python train.py --router_score="softmax" --normalize_top_k=false --init_std_router=0.0128 --optimizer="soap_variant" --beta2=0.99 --max_steps=5595 --dataset="wikipedia_en"
Below are experts of layer 2 (counted from 0) of a mixture-of-experts language model. Rows are named router (the router's row for the expert), gate (a neuron's input weights, with its number), up (a neuron's input weights, with its number) and show model dimensions 0-191. Each number is 200 + 20 x the weight over its row's rms, rounded and kept within 0 to 999.
Before each expert's rows: "gets" lists some tokens that make up at least twice as much of what it gets as of all text; "mostly gets" lists some tokens that are sent to it at least half of the time. This comes from a sample of Wikipedia text that the model never trained on. Tokens count by the router's weight.

# expert 0
gets: "s", "ing", "ed", "d", "y", "al"
mostly gets: "ted", "ated", "ized", "ition", "ative", "ing"
router,187,200,180,178,224,214,209,208,191,217,190,224,227,186,167,203,188,209,195,186,190,180,210,191,192,187,207,192,215,204,204,223,191,221,180,196,203,211,159,209,179,197,192,231,211,209,192,185,201,177,224,226,221,185,208,214,211,222,209,230,224,203,196,202,240,240,177,215,187,187,208,204,209,211,210,227,213,188,197,210,233,164,168,223,209,202,239,200,200,216,194,200,227,254,220,179,182,186,168,239,200,188,188,215,180,195,204,210,220,199,191,176,202,214,177,230,227,186,210,171,175,220,217,192,223,217,187,173,232,233,181,213,212,221,179,214,221,185,178,156,189,255,214,197,180,204,133,219,187,210,213,213,202,142,225,223,188,187,191,200,177,172,206,206,220,182,220,186,163,166,205,181,189,216,191,199,237,204,206,232,210,205,215,205,200,228,186,210,202,207,226,217
gate3,206,197,153,190,204,189,227,179,214,187,159,242,208,223,213,199,208,197,195,217,190,182,227,198,199,152,195,199,178,208,182,228,212,220,220,225,231,220,212,182,209,217,215,225,159,225,175,218,193,181,233,193,185,202,211,214,219,226,182,182,202,199,198,168,183,234,188,173,184,255,204,169,226,214,205,160,214,169,207,199,204,188,228,192,179,214,225,181,186,168,218,166,199,204,212,203,229,228,186,227,203,180,182,190,215,172,193,212,198,185,190,188,206,201,174,209,173,173,214,193,214,191,213,224,185,166,204,162,237,184,226,180,227,217,204,218,200,165,194,186,193,234,222,197,182,197,183,206,190,200,228,204,208,186,225,202,173,222,217,223,223,189,202,206,182,178,203,188,213,218,196,181,191,207,176,174,239,183,175,191,200,223,200,175,200,200,231,208,216,151,196,217
up3,178,222,209,212,158,205,182,209,187,189,183,198,224,205,192,204,182,200,178,239,189,164,156,209,205,197,181,226,196,210,177,217,200,210,204,182,220,208,195,192,191,198,176,191,217,217,154,179,203,191,169,190,205,189,220,197,206,190,219,177,224,214,187,168,220,185,183,218,208,211,219,227,168,171,213,216,231,168,210,218,172,192,177,191,241,146,180,194,215,208,222,188,210,215,198,202,183,221,202,208,192,196,227,192,228,202,207,219,199,191,204,197,206,156,204,196,215,220,185,183,238,208,159,211,192,205,208,233,207,203,212,206,207,161,227,191,201,198,180,212,233,204,152,209,239,195,181,200,206,229,175,171,234,218,159,224,192,218,156,211,173,214,217,179,181,230,186,200,186,224,224,185,204,219,210,180,244,208,217,205,198,199,233,218,168,207,204,203,196,217,171,227
gate4,186,179,200,212,196,177,196,153,184,216,217,203,220,184,180,217,179,195,197,226,192,214,195,183,177,200,198,190,208,191,163,202,177,184,228,192,171,236,200,203,186,164,208,167,184,207,202,192,216,168,224,185,189,194,195,253,217,207,233,207,193,202,194,221,184,205,227,231,191,222,203,221,175,197,198,210,194,211,216,192,182,172,179,193,214,238,222,218,205,231,216,200,201,205,208,181,219,217,191,199,207,212,171,193,229,242,198,227,169,224,165,199,168,194,202,198,188,178,179,229,211,198,196,164,156,208,211,216,196,213,172,213,163,211,206,251,221,198,181,193,209,230,179,225,240,168,215,188,215,165,187,180,176,256,190,190,208,208,193,201,218,176,201,176,188,204,188,181,225,219,215,231,202,204,179,177,243,202,224,184,195,209,215,201,227,201,177,180,179,187,200,221
up4,203,197,188,220,203,221,204,168,213,197,210,229,212,219,171,244,226,195,163,200,218,157,223,198,205,224,230,222,171,193,198,192,180,208,208,197,205,192,199,224,233,198,202,228,167,218,192,245,178,231,184,196,149,182,167,178,242,220,207,191,200,200,189,169,182,228,159,208,194,162,182,192,209,224,214,197,190,192,218,193,177,223,189,202,194,213,207,207,221,180,217,218,198,219,207,196,198,223,192,173,224,214,206,149,212,203,168,181,209,216,209,196,176,226,184,195,182,198,173,196,206,194,182,195,163,227,190,185,211,233,208,178,183,190,189,191,194,213,185,176,221,210,194,223,210,187,245,186,196,211,204,200,186,192,206,206,219,193,176,201,174,190,190,184,201,211,190,200,202,217,206,168,223,265,202,201,214,190,172,186,170,200,254,219,232,207,200,222,214,177,169,186
gate5,192,203,213,190,203,240,205,211,200,193,189,190,217,192,190,182,155,197,191,247,183,176,186,167,164,171,184,176,185,193,185,229,232,215,198,211,210,204,198,197,207,179,188,230,208,184,184,167,201,170,175,210,186,216,212,230,215,176,182,217,197,177,203,213,194,217,221,211,228,184,229,183,205,188,234,224,177,203,198,231,204,206,206,197,215,206,190,201,196,163,213,171,207,218,237,186,194,169,155,221,210,183,221,229,248,238,221,188,165,216,198,214,214,213,221,187,231,221,190,173,169,176,230,187,204,210,196,215,171,223,234,200,188,205,177,224,219,177,205,186,175,211,179,206,176,219,171,200,228,163,179,218,237,215,194,203,205,208,201,224,217,175,208,176,197,190,214,174,211,230,201,190,189,179,203,152,184,183,212,193,208,196,193,247,197,231,198,193,209,190,209,187
up5,209,185,184,203,227,168,228,212,182,203,216,198,209,211,206,208,235,226,182,212,193,211,191,243,203,193,216,200,218,152,224,227,196,207,212,202,205,225,211,196,175,205,178,219,199,211,160,232,225,215,231,183,182,183,129,243,192,204,172,201,232,202,202,195,145,205,176,166,215,183,204,228,195,189,197,187,201,196,190,194,192,190,166,234,205,208,223,180,192,183,184,196,190,192,204,216,209,180,181,211,194,176,178,205,180,188,207,205,210,203,197,203,209,203,192,235,221,183,219,160,194,223,179,226,217,190,223,162,213,196,237,222,191,239,181,195,193,196,221,216,211,196,202,191,176,184,230,172,153,199,216,245,172,196,192,177,206,211,229,196,179,221,228,174,201,209,177,225,226,175,213,184,219,206,187,201,175,181,215,198,213,198,205,151,221,208,186,191,211,199,187,201
gate6,232,204,203,218,195,209,228,180,200,176,190,231,176,195,179,227,185,189,195,235,198,186,209,189,219,155,223,193,151,210,182,185,206,206,210,201,196,171,214,228,232,173,217,198,202,197,219,185,199,209,184,189,193,216,212,166,248,198,178,219,197,220,213,227,162,184,179,180,191,220,190,179,224,231,155,226,205,184,199,215,222,170,177,195,165,234,226,221,183,217,192,192,195,166,211,180,209,176,159,205,226,191,215,190,206,208,193,193,225,212,211,203,194,189,204,178,183,239,214,212,175,203,206,225,149,228,191,173,206,205,217,182,185,233,220,216,207,229,213,207,195,214,175,202,215,186,197,238,179,184,193,234,185,187,176,220,221,192,185,197,184,170,181,181,202,227,203,232,187,190,185,208,215,224,180,206,214,186,177,237,178,228,205,192,222,197,233,176,189,186,177,211
up6,172,206,198,199,235,216,185,205,221,184,227,189,194,208,197,174,167,196,167,202,220,203,244,200,165,223,220,193,226,212,212,205,194,202,184,219,192,182,185,194,205,199,187,202,182,197,223,218,215,220,182,173,203,206,219,169,188,204,185,214,218,218,209,184,194,223,144,194,202,184,230,181,192,237,221,157,197,209,193,217,209,202,194,193,217,207,171,205,199,193,162,175,203,176,174,256,208,196,186,152,207,183,237,229,191,174,176,202,226,162,203,187,185,235,197,216,230,195,192,214,194,206,237,201,216,202,197,182,194,206,150,206,172,198,220,191,193,186,190,215,193,178,163,227,190,224,194,190,222,232,233,190,185,176,215,206,180,183,200,185,214,225,232,233,234,243,172,182,214,196,200,208,202,214,171,218,196,183,212,165,198,214,177,211,185,224,182,197,209,198,205,231

# expert 6
gets: "=", "\n\n", ".", "\n", " \"", " ("
mostly gets: " \"", "=", "The", "\n\n", " '", "In"
router,161,194,236,218,168,183,199,181,218,171,202,191,185,234,185,179,222,179,196,152,177,191,194,186,190,182,193,203,172,209,198,168,207,176,195,177,235,189,229,220,192,185,192,206,214,225,206,200,205,174,201,200,200,184,198,183,223,216,225,202,227,219,209,208,196,218,198,217,222,206,187,211,192,223,201,200,244,199,205,213,184,202,207,164,161,171,170,203,218,181,196,209,222,183,169,220,221,196,179,180,205,205,208,186,194,173,232,211,189,183,173,231,209,193,204,191,210,239,217,210,216,204,182,177,190,196,194,232,210,219,197,194,179,143,212,190,203,186,188,167,204,205,221,187,207,197,216,205,187,207,178,189,200,193,148,187,174,201,223,207,217,168,194,193,212,219,224,195,239,188,148,179,200,222,212,212,176,200,204,191,266,175,181,181,196,181,235,237,203,223,223,227
gate6,175,200,204,210,180,181,215,234,217,183,174,214,159,204,239,194,209,181,162,212,200,174,200,207,197,181,194,242,193,160,238,168,197,202,204,177,210,161,207,219,174,217,224,214,209,205,188,174,171,177,191,189,185,189,198,213,183,198,236,217,147,183,203,177,209,231,197,223,249,228,218,177,222,235,238,205,246,174,217,186,159,184,194,203,188,205,223,211,188,203,209,187,213,193,240,204,202,186,172,209,213,189,180,187,168,247,194,206,242,236,173,201,192,206,180,189,205,205,194,170,215,185,204,178,214,234,216,157,205,213,189,217,205,189,194,199,213,206,163,211,196,179,175,207,217,196,185,195,203,221,179,193,194,222,206,208,195,200,208,194,192,198,191,196,194,209,191,183,233,202,207,230,231,225,193,214,218,198,197,226,168,161,193,194,199,189,217,199,204,213,219,189
up6,184,220,161,227,174,186,219,233,168,221,206,189,226,185,170,213,239,213,194,194,223,217,168,163,163,189,168,182,213,212,207,199,201,185,208,198,218,192,188,177,253,177,215,207,192,205,218,233,192,228,206,177,143,181,193,192,199,217,237,126,202,209,181,219,218,181,195,213,205,202,212,236,218,183,171,208,191,216,195,232,177,188,186,215,216,190,215,213,224,186,173,177,215,185,175,220,227,217,222,240,159,205,199,197,211,182,166,208,174,211,236,198,208,231,185,203,208,178,186,215,196,209,210,206,194,182,241,215,195,216,192,189,186,202,213,222,195,161,198,186,204,184,205,223,167,189,206,205,222,212,207,216,223,202,215,210,183,181,195,207,230,190,212,198,175,188,200,197,187,169,176,201,191,190,210,207,198,206,206,191,228,211,213,226,207,164,177,187,191,192,225,211
gate7,203,207,204,187,188,171,174,196,243,194,234,186,203,190,224,185,194,174,237,188,224,200,140,211,204,199,213,209,177,199,207,180,192,180,221,183,179,212,160,212,170,203,192,195,178,217,205,215,185,195,204,218,196,215,174,189,227,172,194,209,217,216,188,127,192,184,198,216,218,182,246,208,219,217,238,201,207,216,212,214,182,190,188,217,238,192,179,178,184,241,200,192,222,187,201,210,231,168,182,213,242,219,187,204,209,217,211,195,185,190,193,172,227,187,182,176,177,192,209,198,196,196,156,206,211,176,172,175,211,223,218,210,213,180,179,227,189,215,197,208,200,204,215,206,179,194,209,231,204,213,205,203,199,185,199,197,219,177,202,190,221,189,199,232,218,211,214,194,177,221,203,183,205,200,144,188,188,190,204,274,206,190,202,228,198,191,189,229,192,218,222,173
up7,179,215,204,192,208,238,250,231,155,216,216,220,194,224,203,231,180,198,204,197,202,208,208,171,194,194,180,167,188,199,209,197,223,227,196,194,225,227,220,196,212,166,187,230,183,228,214,170,195,199,183,192,204,193,231,182,205,201,191,182,195,189,189,239,200,197,208,207,217,215,167,203,162,212,178,210,156,164,199,204,212,212,224,170,174,218,174,204,191,199,185,213,201,196,183,183,136,212,227,174,157,199,199,179,195,218,185,220,183,215,218,234,173,248,228,198,228,212,215,185,206,175,214,194,171,221,207,211,203,208,168,202,205,217,201,190,216,187,206,196,198,201,218,215,193,209,187,179,207,198,185,229,189,197,224,173,207,208,192,183,202,215,228,186,178,200,218,190,193,175,190,224,158,209,195,213,202,237,205,181,200,216,210,152,210,225,224,160,200,179,179,235
gate8,212,220,196,193,135,172,244,162,205,187,240,232,198,204,182,207,226,194,186,201,223,203,248,181,222,204,208,183,166,199,183,177,215,213,206,168,200,200,185,234,191,203,215,181,196,205,167,204,221,190,219,202,206,190,209,202,196,183,237,195,203,170,189,213,193,211,186,217,181,198,181,194,195,177,211,185,219,168,220,191,194,200,195,164,180,214,180,217,206,210,178,204,200,201,198,176,203,200,217,204,191,203,219,180,237,218,173,222,204,269,198,183,202,224,205,193,207,234,203,202,196,253,188,190,168,187,203,187,193,186,210,210,165,185,227,171,198,255,222,201,205,217,165,208,182,196,198,203,203,235,216,191,171,211,183,233,199,222,157,226,225,179,218,185,210,193,200,231,223,169,192,173,180,183,191,193,204,198,225,207,184,205,208,204,188,193,195,233,201,184,167,214
up8,194,183,221,221,259,231,179,256,195,229,166,155,196,198,200,181,179,210,210,207,182,201,140,219,189,210,188,218,236,182,200,248,201,182,180,216,185,218,209,174,209,187,176,208,212,191,203,194,170,203,177,195,221,187,168,171,200,196,179,241,197,195,180,203,189,188,196,193,188,202,224,204,228,228,195,197,206,208,167,207,190,199,212,220,241,189,217,209,174,194,220,213,205,202,198,222,192,191,189,181,221,204,192,188,162,166,202,194,200,134,223,190,196,192,194,211,223,193,216,187,198,164,216,193,239,185,210,222,187,197,190,195,227,224,201,223,196,174,205,197,193,178,237,203,179,205,195,198,208,182,208,208,220,172,212,197,204,212,221,173,181,216,191,208,183,189,223,153,213,231,203,239,229,229,207,218,180,202,174,173,215,196,207,189,194,215,200,184,193,229,220,191
gate9,211,166,210,189,199,210,197,203,201,242,188,171,213,228,223,168,212,197,211,216,200,215,163,178,200,188,234,186,202,154,169,170,150,189,202,206,200,191,245,189,216,203,195,177,222,249,191,195,213,211,192,200,198,190,204,200,206,216,218,183,198,216,181,252,187,195,232,196,210,219,167,197,209,179,211,211,236,191,224,173,200,211,194,172,211,213,258,214,215,131,181,183,182,206,197,215,233,202,181,202,177,233,177,204,180,200,212,199,194,187,230,215,174,195,171,199,189,189,219,201,211,191,172,222,184,203,193,194,209,209,189,201,199,197,190,189,210,213,189,220,195,199,197,186,231,207,211,176,201,228,209,221,209,182,250,195,172,222,178,202,212,230,176,192,219,172,198,197,207,182,175,177,189,191,187,246,169,192,196,189,205,180,217,205,247,171,194,218,213,192,206,201
up9,212,196,190,219,172,211,228,217,193,208,223,177,203,164,225,218,179,203,226,194,197,167,213,204,182,213,194,200,171,215,230,191,223,168,166,216,172,200,208,199,183,221,168,207,169,184,208,185,219,186,211,187,165,215,192,200,193,189,173,226,220,176,212,161,193,220,186,216,197,191,197,185,153,209,240,194,219,216,178,211,218,205,191,229,209,222,195,164,181,222,192,234,197,219,238,215,156,198,221,202,214,201,182,192,185,205,155,180,231,196,195,200,242,196,190,218,180,213,189,197,215,205,211,176,216,223,239,193,204,201,228,207,198,229,168,227,188,227,216,216,195,204,209,206,216,188,183,208,173,191,209,181,182,180,162,210,212,193,241,185,199,186,220,169,192,196,203,199,176,223,232,226,193,230,209,173,185,208,208,236,231,221,181,161,175,180,207,185,172,208,171,220

# expert 1
gets: "|", " |", ":", "a", "e", "o"
mostly gets: "ford", "ville", " George", "bert", " Robert", " David"
router,195,212,170,195,213,207,182,229,191,175,175,212,198,186,165,216,221,205,198,196,213,210,200,201,205,211,229,234,220,201,219,193,235,222,216,198,205,222,188,182,212,198,181,168,197,174,206,208,193,209,177,213,241,218,199,189,197,159,199,216,180,180,201,209,207,183,201,226,207,168,202,193,171,190,205,215,198,200,221,213,205,195,182,213,220,186,203,190,211,220,210,184,245,205,188,195,170,210,189,230,215,224,226,194,214,191,197,218,234,199,220,207,201,190,183,193,213,210,172,190,200,215,179,208,212,187,219,167,183,159,214,192,167,225,219,223,229,203,216,208,210,187,149,215,182,215,230,202,203,212,229,224,216,239,220,197,225,198,195,196,205,209,215,176,202,178,151,187,219,211,238,181,231,163,185,193,216,193,168,223,206,231,236,215,177,170,160,170,154,182,172,145
gate6,231,220,175,210,216,178,208,161,192,228,206,183,204,166,187,204,227,191,162,203,226,194,196,216,237,182,245,158,206,215,189,191,179,191,184,182,181,188,184,215,190,196,205,202,229,212,201,186,158,189,206,216,246,185,213,192,205,181,223,164,198,180,180,209,192,200,218,230,233,215,234,167,190,175,200,173,151,202,212,174,217,201,197,168,231,204,221,185,207,220,181,164,229,209,237,205,216,223,210,210,195,223,196,202,170,245,223,214,193,205,224,196,222,205,200,198,191,176,216,182,231,185,192,163,151,203,231,219,202,212,200,189,203,200,224,197,199,200,187,190,220,201,208,195,198,196,189,221,202,218,201,228,164,219,200,198,233,191,207,207,189,207,189,236,178,177,191,190,170,198,213,185,197,185,175,211,189,177,191,220,227,211,182,220,170,174,243,186,215,205,187,187
up6,198,241,198,207,213,193,223,226,176,240,213,228,182,176,197,185,203,188,195,201,222,152,205,201,225,194,252,209,198,190,206,184,185,204,202,212,193,203,184,222,199,174,188,191,198,194,200,197,135,178,182,184,184,227,237,245,181,182,210,216,190,185,181,180,203,176,204,206,217,209,237,159,174,219,173,206,192,206,212,215,181,212,192,220,227,220,195,193,203,224,168,225,174,213,211,211,246,163,230,187,216,197,194,201,170,207,213,196,242,217,199,202,239,233,227,164,205,151,205,199,205,154,199,201,162,208,215,194,195,194,178,159,186,182,211,196,202,209,172,195,208,196,192,214,200,207,184,196,200,197,164,222,180,195,205,189,231,205,213,170,188,216,200,189,196,205,222,192,211,196,169,186,194,168,193,208,202,201,190,196,221,223,200,227,217,213,222,232,220,187,171,211
gate7,208,201,191,234,202,198,185,173,161,203,191,201,210,206,222,213,215,216,228,201,202,196,180,207,250,208,233,179,242,214,179,203,212,173,190,188,184,194,210,189,209,179,240,220,168,189,180,185,175,196,167,213,213,217,166,194,183,183,222,224,187,243,210,212,211,221,179,197,238,178,201,203,204,197,212,214,178,209,192,202,214,207,192,217,208,177,170,206,186,220,155,197,168,207,182,218,179,195,208,216,238,198,213,168,214,187,194,196,179,191,216,159,184,249,213,178,222,210,178,182,238,219,215,216,190,213,221,225,156,208,190,204,206,209,202,181,184,211,211,188,163,206,178,180,203,179,202,193,229,190,165,161,192,172,229,218,207,186,185,173,189,184,238,182,182,203,194,225,229,183,194,240,198,208,253,209,190,188,199,227,190,208,223,186,182,224,213,202,175,195,205,198
up7,161,212,208,245,195,223,181,234,197,211,190,225,191,212,197,198,219,204,210,214,209,204,184,205,184,185,195,209,221,218,200,219,197,204,195,197,195,193,209,193,209,187,200,231,202,216,225,192,210,204,193,219,217,184,188,199,191,197,185,215,194,195,207,184,206,195,206,148,211,180,216,213,207,207,209,247,204,201,197,174,201,215,182,174,228,235,218,186,196,204,146,179,240,231,204,231,188,196,205,187,209,209,187,157,245,208,160,183,182,169,201,175,204,199,235,185,253,201,176,181,220,182,208,218,199,230,191,213,224,189,175,215,175,198,214,202,167,192,210,173,186,221,196,205,176,162,204,202,213,241,173,210,210,164,207,189,196,164,184,203,190,224,191,217,215,205,174,224,210,205,173,209,170,163,188,243,171,181,195,162,191,202,241,212,203,167,215,207,165,200,229,186
gate8,226,189,222,222,219,186,205,217,240,206,182,176,238,182,208,206,200,199,206,199,196,168,218,216,178,199,164,168,182,196,198,198,206,164,244,226,244,203,234,200,165,177,199,193,207,194,203,205,196,222,167,186,193,182,176,204,213,206,210,213,210,208,197,187,190,204,192,160,228,212,197,175,180,179,162,167,229,197,219,180,183,160,182,186,206,182,228,221,167,219,196,219,194,220,210,184,206,229,129,214,187,237,196,212,209,215,190,197,220,201,220,171,224,198,209,204,210,207,217,198,208,217,187,212,199,180,203,224,189,231,163,207,216,177,178,147,189,222,194,187,155,214,193,203,194,211,189,203,220,193,210,196,197,202,210,203,204,232,193,176,218,182,216,218,197,182,194,199,201,219,196,211,243,207,197,201,189,194,196,242,165,234,188,192,191,185,184,186,208,188,229,248
up8,203,229,200,163,224,167,196,200,203,221,202,227,193,212,211,199,194,199,194,249,233,200,213,181,164,189,208,185,219,204,210,191,210,221,208,172,213,218,219,188,170,215,189,200,206,199,181,205,170,220,212,218,175,198,213,162,212,194,183,173,196,203,211,231,209,177,182,194,170,212,191,229,191,209,257,232,193,178,200,189,158,211,188,189,192,214,185,246,217,225,201,207,220,202,198,186,181,230,212,187,208,202,182,221,202,184,199,242,191,193,191,210,175,201,194,184,195,185,173,209,175,164,220,194,202,190,180,221,189,187,195,223,205,213,194,252,202,211,196,208,138,210,211,228,194,201,205,186,179,178,194,197,174,197,180,178,221,207,217,157,245,204,178,202,197,210,178,232,195,203,229,188,197,162,214,205,165,224,183,211,205,188,191,206,170,233,177,219,162,238,221,225
gate9,198,175,211,175,190,230,178,197,200,240,229,174,217,218,190,188,255,186,191,193,168,213,187,242,173,200,222,191,213,205,190,199,213,207,237,196,211,195,229,178,212,201,183,174,198,196,171,206,178,226,206,197,187,189,195,217,223,198,208,198,201,213,196,214,190,205,173,194,212,174,168,198,187,225,216,200,202,171,188,226,210,185,182,207,218,169,186,205,198,207,195,172,218,229,219,171,213,202,206,177,151,196,180,209,192,212,204,190,186,198,236,217,186,191,193,224,204,158,150,213,250,170,211,202,179,235,197,194,181,177,203,186,191,222,203,184,186,213,208,158,214,203,191,220,176,193,231,232,220,238,245,207,169,222,195,217,196,201,187,198,179,197,228,231,213,204,217,180,187,208,209,156,185,189,215,207,201,186,160,228,165,206,194,207,222,205,212,182,246,211,201,178
up9,253,229,224,233,220,201,179,203,209,232,193,208,190,203,181,188,153,189,237,212,206,158,202,190,215,204,181,192,196,233,218,185,176,209,174,195,181,192,227,226,189,203,172,205,185,207,221,229,191,180,207,218,195,236,189,196,213,213,171,208,186,177,216,190,215,179,191,227,215,202,224,221,222,210,209,224,173,171,219,209,192,197,190,198,168,193,182,183,201,215,199,200,194,168,183,197,218,200,216,219,215,208,182,209,237,235,147,182,217,204,192,228,206,194,204,213,229,216,207,205,187,199,154,183,208,179,177,234,166,202,203,189,156,206,186,194,228,205,170,210,223,214,191,174,198,195,157,193,189,202,184,209,193,213,194,201,229,167,200,208,186,198,205,183,169,162,180,229,188,211,186,186,217,192,204,251,189,207,170,202,201,190,199,210,198,204,226,242,152,209,208,232

# expert 3
gets: " to", " of", " in", " for", " by", " with"
mostly gets: " that", " with", " which", " have", " after", " been"
router,228,197,184,194,222,200,206,219,227,206,208,174,187,229,251,216,182,200,255,195,185,200,203,210,225,240,203,191,170,199,217,227,174,197,179,215,184,182,221,204,211,227,151,181,212,193,156,223,204,169,179,191,176,177,192,202,208,199,204,184,182,202,181,180,201,193,188,165,205,194,192,205,247,211,183,203,160,214,169,174,203,211,211,228,208,231,202,228,188,213,210,157,188,155,192,203,201,174,224,168,204,190,168,208,201,210,196,158,183,195,194,215,192,195,202,197,213,157,228,205,159,213,205,241,168,197,209,199,207,195,186,177,188,173,214,225,205,237,183,211,178,192,210,189,203,183,208,204,189,188,173,216,194,232,188,214,195,189,223,222,239,223,227,212,183,179,208,204,206,160,210,204,206,200,196,172,206,206,237,190,177,180,184,207,216,202,195,178,205,200,232,185
gate6,225,236,198,186,215,147,199,198,215,190,214,226,167,236,224,218,223,192,214,214,191,233,175,195,186,216,194,169,214,196,204,189,171,210,209,213,191,217,207,196,218,220,204,228,213,226,210,183,205,198,203,167,199,213,182,220,201,217,179,240,196,187,145,201,189,179,202,200,260,221,195,214,186,210,202,217,195,210,204,225,182,187,175,194,152,198,192,204,189,195,183,199,188,199,229,200,200,201,195,217,183,213,197,189,172,205,213,215,184,216,220,196,179,169,208,210,179,200,203,196,207,213,180,221,208,216,220,220,154,169,212,202,170,175,220,193,212,212,189,185,207,182,217,204,201,160,204,233,208,205,203,185,184,230,211,166,171,204,207,205,200,190,183,207,213,207,199,228,154,246,207,208,206,219,166,197,209,188,191,166,165,196,190,226,259,181,213,205,136,189,183,201
up6,199,201,220,199,189,208,185,195,166,233,160,218,237,216,228,171,161,206,192,211,197,221,225,220,192,196,213,200,172,219,156,206,196,154,170,149,187,166,220,197,194,227,201,189,216,189,181,204,189,201,170,204,242,202,177,189,208,192,192,193,194,189,234,232,173,203,185,204,171,174,208,158,190,206,207,209,180,191,213,187,241,190,191,231,206,193,180,196,221,191,233,217,193,221,178,195,225,199,218,207,208,212,210,258,182,197,199,193,203,203,211,220,190,164,208,227,210,219,185,193,199,187,220,198,214,159,171,212,180,204,208,181,185,219,240,168,213,205,198,202,205,216,201,205,208,227,178,195,153,191,212,220,225,179,200,222,215,236,215,196,199,186,200,212,200,222,194,188,230,186,202,190,231,195,197,191,201,198,186,200,214,203,158,208,161,185,180,202,234,185,240,220
gate7,204,179,211,223,205,204,227,238,206,189,199,201,203,196,187,183,208,179,241,173,161,180,205,216,211,169,227,146,192,208,206,225,210,203,207,173,203,197,211,216,205,145,208,196,194,209,194,204,180,182,190,210,200,218,167,194,242,188,183,184,199,207,185,178,230,160,227,192,212,212,220,221,198,174,209,245,165,210,208,176,232,175,158,222,160,172,204,204,232,206,193,192,208,201,178,216,243,204,208,212,217,186,213,203,190,238,223,142,210,219,212,197,199,219,220,204,179,204,187,190,191,187,178,203,209,210,187,190,228,222,232,160,170,197,198,227,202,194,206,204,209,188,206,186,210,210,211,227,158,212,210,201,221,207,208,197,164,216,201,200,197,186,207,195,194,191,179,185,221,135,191,209,206,208,213,223,180,197,226,200,196,238,185,192,184,211,162,203,201,201,220,216
up7,181,185,222,191,198,194,240,227,178,221,206,204,182,199,225,210,184,178,190,209,193,194,176,218,202,206,203,183,165,198,216,209,199,218,163,205,193,206,175,180,188,179,222,179,157,197,202,219,208,241,147,210,190,223,224,179,171,210,240,164,158,214,151,191,216,221,217,194,195,198,150,211,196,171,182,239,208,206,183,199,168,196,189,212,189,205,174,210,225,217,172,197,223,179,208,172,199,229,192,184,205,204,194,193,192,195,245,178,212,185,195,212,221,212,179,202,218,184,224,174,211,196,181,219,208,177,201,195,251,175,198,197,197,205,232,256,199,209,207,202,213,213,183,214,171,209,195,181,163,213,226,194,224,213,229,191,183,188,197,207,215,201,191,193,219,191,205,233,212,206,184,226,206,193,222,181,217,241,184,215,199,194,205,227,194,224,162,221,196,205,207,168
gate8,208,225,205,237,206,238,191,127,189,180,188,188,200,193,191,203,175,180,218,211,206,172,181,180,226,186,195,200,159,191,218,222,206,206,199,202,220,206,225,215,192,205,230,198,201,226,166,230,212,199,199,190,145,204,229,226,233,211,181,217,215,189,216,231,236,198,215,209,180,223,202,185,235,205,174,231,184,201,210,222,206,201,182,181,186,171,212,213,192,184,198,224,187,181,203,162,234,215,169,179,227,220,213,208,178,234,212,193,201,197,181,195,203,189,187,204,202,188,212,202,210,186,214,222,211,204,186,202,203,204,206,189,199,182,228,221,200,224,184,179,196,238,170,200,170,205,225,213,189,162,176,195,222,197,174,215,215,193,173,170,162,203,208,151,178,181,188,195,210,204,218,240,178,209,198,209,172,192,173,167,191,196,182,214,181,209,225,202,207,245,187,224
up8,233,183,195,223,168,248,200,145,240,206,218,175,220,215,179,188,198,164,179,202,202,198,183,209,207,228,168,198,183,206,214,222,201,214,169,179,203,173,216,222,221,191,230,166,245,190,198,203,210,221,205,211,194,245,204,204,202,181,195,224,185,194,160,224,186,170,252,239,207,185,203,199,211,198,222,221,173,207,207,217,205,208,189,215,193,176,178,199,212,189,206,233,192,170,178,219,236,239,156,195,209,214,191,208,155,209,200,183,222,206,182,189,228,197,196,217,203,163,211,209,204,216,199,209,188,222,169,218,199,237,211,200,189,183,184,234,184,195,202,170,172,206,193,198,203,213,205,240,213,201,191,210,198,176,187,220,184,195,196,165,186,169,233,205,171,180,199,188,208,204,194,198,179,202,168,184,181,203,185,207,193,187,208,226,199,193,182,234,215,176,216,199
gate9,230,190,203,188,197,170,200,207,201,195,218,212,201,197,206,176,215,186,239,235,203,178,184,193,242,197,169,169,206,175,209,210,210,238,186,202,175,220,186,205,209,180,224,208,202,208,200,224,196,192,208,190,161,208,199,193,216,163,192,179,229,197,174,199,210,239,211,219,198,228,198,169,226,205,198,227,195,189,201,219,171,187,183,238,231,185,212,211,199,158,172,186,193,206,226,175,186,217,231,203,208,177,202,173,172,161,243,171,202,261,183,266,191,235,201,184,176,193,194,186,183,166,180,215,190,189,211,202,195,191,221,216,156,197,195,213,213,216,180,171,207,207,168,213,207,200,223,209,179,211,208,200,196,258,194,194,182,204,200,188,213,212,175,212,217,206,195,171,201,194,211,211,198,203,152,222,202,212,218,192,206,165,192,219,205,189,193,197,213,187,215,197
up9,158,194,192,195,217,204,193,235,170,157,204,226,212,182,154,223,184,231,226,188,248,226,213,180,197,209,204,182,182,229,198,190,207,162,204,180,180,207,193,194,197,197,233,214,195,204,188,196,212,192,200,184,235,196,196,223,231,226,193,194,185,222,194,237,174,214,182,190,183,177,184,206,216,199,189,192,217,181,176,196,219,211,212,192,180,219,224,182,221,201,199,185,211,186,199,197,199,189,189,208,229,222,205,215,212,232,170,206,191,193,219,166,267,196,196,209,234,202,211,222,192,196,197,202,193,239,197,179,224,194,185,195,209,182,220,169,198,218,209,196,187,191,204,201,185,186,197,169,199,191,200,227,180,176,202,189,152,198,202,197,227,168,191,200,199,188,265,177,177,182,176,180,249,195,183,234,198,197,184,228,234,209,192,223,204,208,198,201,164,219,161,188